{"d_model": 256, "n_experts": 8, "experts_per_token": 2, "d_shared_expert": 0, "activation": "squared_relu", "routed_scale": 1.0, "balance_loss": 0.0162, "init_std_router": 0.0397, "lr_router": 0.00105, "vocab_size": 8192, "norm_eps": 1e-05, "lr": 0.00239, "beta1": 0.9, "seq_len": 1024}
Below are experts of layer 6 (counted from 0) of a mixture-of-experts language model. Rows are named up (a neuron's input weights, with its number) and show model dimensions 0-255. Each number is 128 + 24 x the weight over its row's rms, rounded and kept within 0 to 255. Numbers have three digits each.
Before each expert's rows: "gets" lists some tokens that make up at least twice as much of what it gets as of all text. This comes from a sample of Wikipedia text that the model never trained on. Tokens count by the router's weight.

# expert 4
gets: " |", "\n", "-", ":", "|", "=="
up11:162126186143139170137162103156112119148118090102146140118111128113151104142148155112123087120149114092169164140126173124162139116093117111154139114130134108126173131169103123099148083122115107124122077096134126091123105120088169141122142110141133126155140064134143137124133137112124149148114138159109123137125102136126154110091186114125080130068098119129113122153125120125134115110117146150129134125128124119190141079166149145153117160092134120094135118162093127092109126167161141098116125075113158159105147084170118119104078131140138090130099125145111142157121134129131125126099164134100114163132138108126107147134135114117153181159136115138120150159121117106100126129120109122141119142128168164112172165106140095100081135086114098182100184102130131150155123129120141
up12:132080072121150094103098121145117120107112156139130141129170133108136109115134122169135122161126124122129159153079104130139139114134103124161168155151108126106131149092096108128138129141154108149150132133141108132110175086141157138160115113138120190108146151144133177131125135141125103168105149125101139080092135123148076099093161086111137171111051139097118143144119108164150115108160161134117134152146143114128150166115125149107147156077110158151105171138075129163119119170115126093090097102149109114152110122128101119132134070146093149138128151152167113149087162102089154113103090141126151133138139133172105143127067115138144155109140112140132137147140101126117114125176132133076112134119126150122122149159118136147132094133080142133144099147102134128115121133142112
up13:138167155128134142138104143159117162132118150124132106149099115121118162128183183177133133130155101064174154133094107102100120170132102144129105143111104157140110122128142123181122118117152155143131154162123110101165113130119122128148142072103164150129139117103154131141125179142162122120139160122140090100089146109147123124115150136124096085167059131101166147132095132133157152122129106140131104126128159141155103125135132138141099110180107119163127125123167148112096140111090130115112119126095124088104113124140113086159129130163128169119138137113112111175107168150127113137113170188132082124137114094133152140129172148159132167111101132155103128106117133133160095152106125136126133115129170133136096107101150119124142174146155153107122107073115094165153145147101141
up14:146148116116081148131134116124135114069114137098114088144110126110134115132103151103108132124113092141110107134175155111103128134139135112183144108103150151138141108135160124141126111161110126121121142120126146131160135103139153140127156149107156153186139111132110116143116092155153124140161122098096113086125092093129105110097175115105158121171138174129101131084137177125154111110146122158143109137158127109096085171128112142130146099145123118090166159135124087115164102110120099090133140153118149123131121122147162183184142093149117163068112128115076167095133104115187165164112135132080122098148116119085123117128145156155095121122141116096144123128122160169121143078134126101099116109164114131096125128145123141111082133085114153115146137110108127118103116162098097
up15:128160145133130149132135145131153098188128123131105142139148112153097140122136176114155103141155129109076160120123130096117117117109120138177131130109187148090152183151150127119121095133075160127143137147117113154123099142125131138135107118141133175141131157120121132175118127135136123136127122131133109151145114134143170107164150188119147147103089160160163100159148073173176124146120100137108189139109111101188137115146135110112150177152138105122118142181126133122132148146093125112114094118118095119107102106131138110130122093162098137107117116109130130134123090114171174103109092110163135136110102149115152115112135144096094100133120091165113102078145140158127097115120075148122101138133111093146131115119083156136084126104125144100082151122116115121143108094099095
up16:122137135147159105163125151142114123116132136108080124135111113127147102116154132107137120137135145113131120125108115099083101148165151121115112147166150137169121123121107127095105122099136132123073122136167092140127128128094099109129152139132130129123094109164161118118152090138145121132142095132126181134139166140141119141102154123157144170144118102077099167184138130158126146124117126120169151162126103142123091106100127133162155132161085131131141115173074164130132095133178107131118156077139103115149125120150121103134109163139152140153124131104108103127099130156187139123124102145133108149135141109091105157076169133106056111099162132099087096158134158123131103130143114108107154150110143095123110143153157137142139174150090149084100189145120098163122165087142128
up17:169086157165103138109162122158121116105152126139139138119134134114155097096115135119134140091124124075126154140115095134131163132089141135143128138110120087155168123164150117158112125097125072107117127126130117098125079139166167135100120097106105152115128116126130198111151106139132117074130153138129096122127088167151112123141117137108132159154201141118116126136144097115161111095131150095140157109143124109151130103161140138149147131125112148120102098078124110120153128161133122071121147131150154133145183110084150110110123091108151106129122115093132119135132159099162137162107109155133144063122115143100134165099150128123120150168099140142198097124109111163128111117121105158178113197118098114159120110118155122093145152132114134121133088137095148134144135126101127
up18:069149147132092128137145120108168177129145155111149139122128115115176111140111083123143118075143144140131078103094149117153121119164144090139147145126116131142139105180116147142108164126155147161180143117114123099108147090134126104128143137124143095112079118147078146080104104134097135112147147128117117117152175154125164074077176118110163103150156114148147147092155073154131142106082111108124129115168138114164131129101133131109125124139117141155108128110114154108131171125143089138137122127118127104148120105078106109125131126153154164136121139147114123161093123171166106134091145174098100151135123119072126134112108145118148127116150104099131125137131126106100089157125120112128117114139107175123086177098128121130079143110123114101112126110100152169153118089147129
up19:113087104134160127138094089138125162129122145143114160119120127123122143128123151137108106169112133116137131136114151126164113160134136116164119125107137143168124169133159137086111075122156159157085159153162134124150098225124146087120151122138118129127151107162111097130119110132132154151122134147143070088090182130132104134103132180109146112086141109108110129099142103124149110094080140120109118148154132143074177136134151116096123137140148127173140136125116097114089155112160132126110124146125097156148095136152138107130094119147138111135135181147111109125098110100111089170128128125154121127142122166151157121140121120200138092128134120110143112122131138163091166103122093105165091114146104130176130114148093185140153113089156117115121146149138124115148138148150104
up20:102124117102119125137143124155074113138136091131117111147096088100148128179132090153127135151159172165136091127124133096171145119143115159124142110100144147101136155111117142114143180137099116133090118107139126061115168137092117131159130127186130136122136152140133164101123136103116138119124137155143094140104140138090095148137157101117079145169102124121104107112085129139122146168144130154138161163101119181144142143126130091191120122119094112092138154121117118118133151126107141129112137148093056129159178127127145145156133141153116126137150123116146131141118136155079153089118102114121152092096094127106165123144146105135125108088152146094165115079120100137126136139140101160123120123151129127158148143116127138161157122116115117091142147112092050126117127141170171
up21:125127108111129132112153139111118158154138163131118127172115107098097127126113128129159139129136128121133124154093093109092119140117113160122107084140157115144160072139132158184117113132114126118161119142112131149120100145160132172128137121084150158174092129127124122112109116120170118138130159157168119124127157102102098114101136104135102125130101149080130115076123106142132073120146199129110108167140112125105132140134074139101137133177153042142105095121113131132112125134147184150115123121139116106128142149107094113156132134146131101125083121118110126074141083158134141112057136114107117144148156119151151122090148111120135161112113129169108127147152139106110167105092086177159109138127133153111163135133173162159116144110122131140150130139158104128101149094141166
up22:130133099136099116084157094121070135133160132131134117112154112131141133081140152123156138162125170148136124169130123151133132153170171160111130091178111105119107168116120132106131095125124126143131111162107096120147139113157142099113102106156115127132119152142131164105126110169142102150126100128141101201150143092115130103127145101101136074083169121104170144106148150124117117155122152156112154095162120129149130130134123126120139135138143124113124096130084105135102118138144156140148123124135120074116105114149139093104114119096119130146072099088100103101108160135178135080106131162140117100101096139098201104126112162143172152158098092114128114112125115150094129105130127100137115144100163120114132131137134105072119114154123190142117189138147121116156136155148134
up23:114106143112139107139108138124188092172124127161125088119171187093081123116143124141109140125146129122158125102141118099098095132104149134111131119175141133130163115137152067122112103100131167136208154146139113096157108139115179136135144131162066145146157145125137132136136045156109101138105156139134120111137134112098129086148171106105162161156128165121118148138127185131133128117147139122136112134131139091107131105111081157140127139108140106163102136153162135125111129086119119127088128163132123154126146134152138139068116102145167105147145132142091108179086130140126153154142067162144157164100095136111126143140147108123150140150123123144152120134123134155110128167141130125135118118138091144108103103102145143102135154172117128122126135117112104114126089107147102
up24:143125087155172142117108167098153129145127124130151094148145175105131165121099111144111147157124121129132135149122152114152174094142091084121097102094152144166116097123103103135112120115094119148109108173137119111089128110144118139123115144114102123148158134143122118131097105113120118143115122112107136103159152118129140120185152155128144131107132162142154122135123120135151167130145159169120124125157127176137083132091138132122123098096050131099131152168120135105123117168154110154111150123146192102160116141052128162116128096142094138144104118108142149095099145167142145089145106137165113137169108091145139139103154119136132127125098144120125119122167141132150169120117152126127080137127177088132140138128150189177139142137124115136079115151108131099142153135156065
up25:125182173100148149136165148139132163135113109102136158129170133091162103124143149155135147102131114188126144128120135143092109143131052098117116113110128141123130139168141107099137095153114136119153133125109124136151116085128127152091112125132133137118081132152123128153144123131105143140134137152130097143164119106121141141106124108156160083126105142153137185127147127087099135125139134119079114107134161132150137101116152150127159146122080153122091126121110108148100127139091120126128142063106166142146152181140172116170140173128061109134175119155094115123105110163144122097116120120120140139104112081144175114109153128127130094141126112111107151098138122153096156123106106145138165116092087126097124143070135167112116085171091140132108141134137096152158150115153096
up26:095118134159113110139149077179108121132111145110100094133133148107126105165093143156131139079091142118114137158094114125116117154147046143120150142159149141126133127133150102109138173144173123129134136158115140124172101151125141105097125118150150129109096123102153147132115103114160115110113083129119175101190132118118162137117152121155137125103150133155123099095070129119145120161134117154142109187122166133124115118191094112108129119149110105131090130123112148125125153183090103128098126125101126144139107172139121141191127103143095084112152119148151131088103092112109146080147087138135116129136126163092123111148155135143178117083110153113152139115100155103136156103127128132178114135160148114125133123132130130140116094101125160122114117155131147164114124101106088
up27:115127123112130147117105112151125118121099104133084120096117135111172188146143150125105089117140140144122140162158113179102085150095162139133091090102131109111152140094145139138096154129131149117124120128155129105093124171115096111120119108095143144099106108141147113129161126123164150129109147150108089157143098078122158162123148138141184144115153108105153147156143110102142126148116151171155102126108115161128124124106139112080110106129138094135115125143103117123072128115110115140155130151149123101119158083118159156146136109116154123151135129103127149206102116108161137154119070121135152079115106115165149144113122138123115126047114102130077132110089133105118101146131100150108082154147154143119092071133139106138123115132138145139094084149127123143085127152118169
up28:157096136079150113118121128073104135145085115129119100115119133141171063104124143160178112103123130141097122157086134098176107133089117090125157123131151134119109168124143125166091099158099121110146161128118172141156125107136186105143105094150120122112144156134128110095142168113127152155120131136149128101121135151132097120147086153128145141168173135120145161153132155143126127116117093103129150129138141145092129113169118132138092099153114163087182094173089120152119096115160134148168116107115153166128125097132136101124134159149140113133126121104130150105123166137157140151132164136166161090133113134127115151150146111146171108116175122150094159108136192143143160109110158146130151150150182102113100099081113129113109135127128146159134123130128130130107169135155130
up29:128162098121146093097123127140140125115163121133146101142124116151124132155147103122133093117110121132139158135139156108129125160134120110122133124139133129170141107122148085173116083118158125102145096113097092121147131112092118079131096140090164150124092076117142170175102097146116150161131153145124110137134144138137182130127129163086131121154137164133139136120124153117151113149169122115187125159096164105126165218151151163154142112113119137149131161144124128142091117102143119066112143104130111117130117162096117111126143133108126116143117138126158137152174101187091130117115147124158099169133066096114111152131067085095146113154122123148119109110110130166134109124123159127151116110124130113139194102157099095142135158086124104134127153103130109142130149098127160
up30:175137086157117161194145160130126124104142124177121105149105129119111128113143172098114166134144131106088123139107132117121091149123138111155169152142107113144157127126150150156098136124123123109143135108113120130139123160137101126132165149180075083162110123178149149134081129145132100130126153146141101140147144124140142148134145081104135178120137116163129102088178108170117173127092132133098122140159122153088152138110126076093122094150106064121115173130139095133130112167133134158137139133147149156113133146143138125103108126122095101139127133148166086134145087158137136110135129120156117135155137138126078132166125159141169093131127136107124151158151143152121101143144144123151155133131173158104193162076122093109152121128104143141134141169109113113104121086127149
up31:165080121125133116124109114134116137138122144123136083104105091098113140120144131162127150129110127108146174125136141116123131104147093145171157136164107136128140125123113166161140161109122166151117175103087122138120149126144148188120116139151115084138103137111126124121160109131149131115117108144126104159141131108130138094107119107101135114161156114086123085122110153157114089140139150150151148082105117179111094083124126106126115133095130167118139100137132127086094107151105122123121070200206142144095099116124138096117155124160121132126145157161122123082135101131091100115167076090185121153176142125093110155139125124129111139127154108145112102120121103112106125168150164107110129132112105115150130128179133139125069108090124179146143104130138128131118132171134111
up32:148100135130139104106073150134122114111091129147104123125162122120154091133117116125138155150122131125128166196145159161082113162089135138143135116147138152117122123126151109138158108114121161142105138149127097182071120160074129091122139153133110108125171123157070178123162117109098132082099093123165126153110127137096152127148174121121110104137144136117184093120077133125169176134125115127152111156117138111131103112124103126118140121141089137159159094106131129100126130123123142165101162128109120102107102166110135130146126122131134126085116161099146114136135101098114113153135148130125101161173100091150117094136129084093134126141183154110100133125190109145128078128143107129133133198118127115109120160100138130126133086154123118182136157108146124125130130117118121
up33:106094119128084133121093156124146162113117145127132113141160104121142140100090153122110120101118128072153121104153105135120140118131110139118142126147100123070144181133138162148107145109132118105116176150106155088143126129122133118129146142142102154098120160127125133210110103070144125136126151115128136145117130130121134136083112121089091151101114123125142107150146096150140147142113125169132151109062122120137097131136136109112138118079142109143144110117089127099105123134125146131169165124110111107113120110110124162165144130137169126138135162148131053149108102116137145118157147155134149083111140124114170111144151098127127164132104146134117146079154172165129172156114112110164127149091128140095128115120147150130125117157182106156113196154131187115132170079094121
up34:075124107143123074137105163107138117145134131140118119177140154122125138151144145132112121120124126156130130079137103152126131089142115158182129125101105133158095120165120119121110122099120114102121095101155144130137129115186118132113111074118108064134139119137092120109149117126151081124131171136119078158131069127077171117126161160159112145119149123111125158123128151088139123161150099111156148148134137143120151104119194107158092149125140091128090080099121128140110096118108150104122094099108103136106098142173145137130176166154103123160145156124101149120183117128135155168162101088126104123192102103127129155127129154127126147120136126158130120103130140133170087106120121131137137147113137174089114136169162136135100139150113115147130153121101132126140122153110166
up35:095113071125173120145160133117170093151119144117139131122164155123091137128144112121165104144147076115172089146138117112136151190146135145143143103163156162139162114094102166151138129150149122135159095141128119159119104150116131154125093116164145189143132113144057089115128141109145115119105149120150126146178141145134130138154089100127119126123186122140112122135136171123132112113118124136148132137155143157141128151162163122129114124114171150093110142187154139113172110158089108092116125173125139143101107151134130171089128156127148135126109138126126120148150168139110116125143129175111092100180114129115121147145106132130170165117150153163110101117164130119103144145165094141118114116138127169116116136163110147098138100148114142141166130151140145137076119108121068
up36:089121150132128158128120142087112151138154114151116148157152128103142179183132177135077131121082086143109141119142100163105148097107107148107184140123129153148120120146099153121106140153096119150096124183123145100100093119124142098153097110103149099108113092127134121117101158137072138170141134095154113133143108093160110154113161137106164155165134136095155117086124128137095139131099126097116119113133106153170133112166126114100064140137155134151105183124122111098124165150123106132157119107158111139104117135132146111097125097125116105146166150133190169139126121146161135153138103149090135106138115129091097127118087123101098114113119123123109130128121142138124103107138169101157132143163103112095149127160075129105126133117134150115095109108163113128149155094087161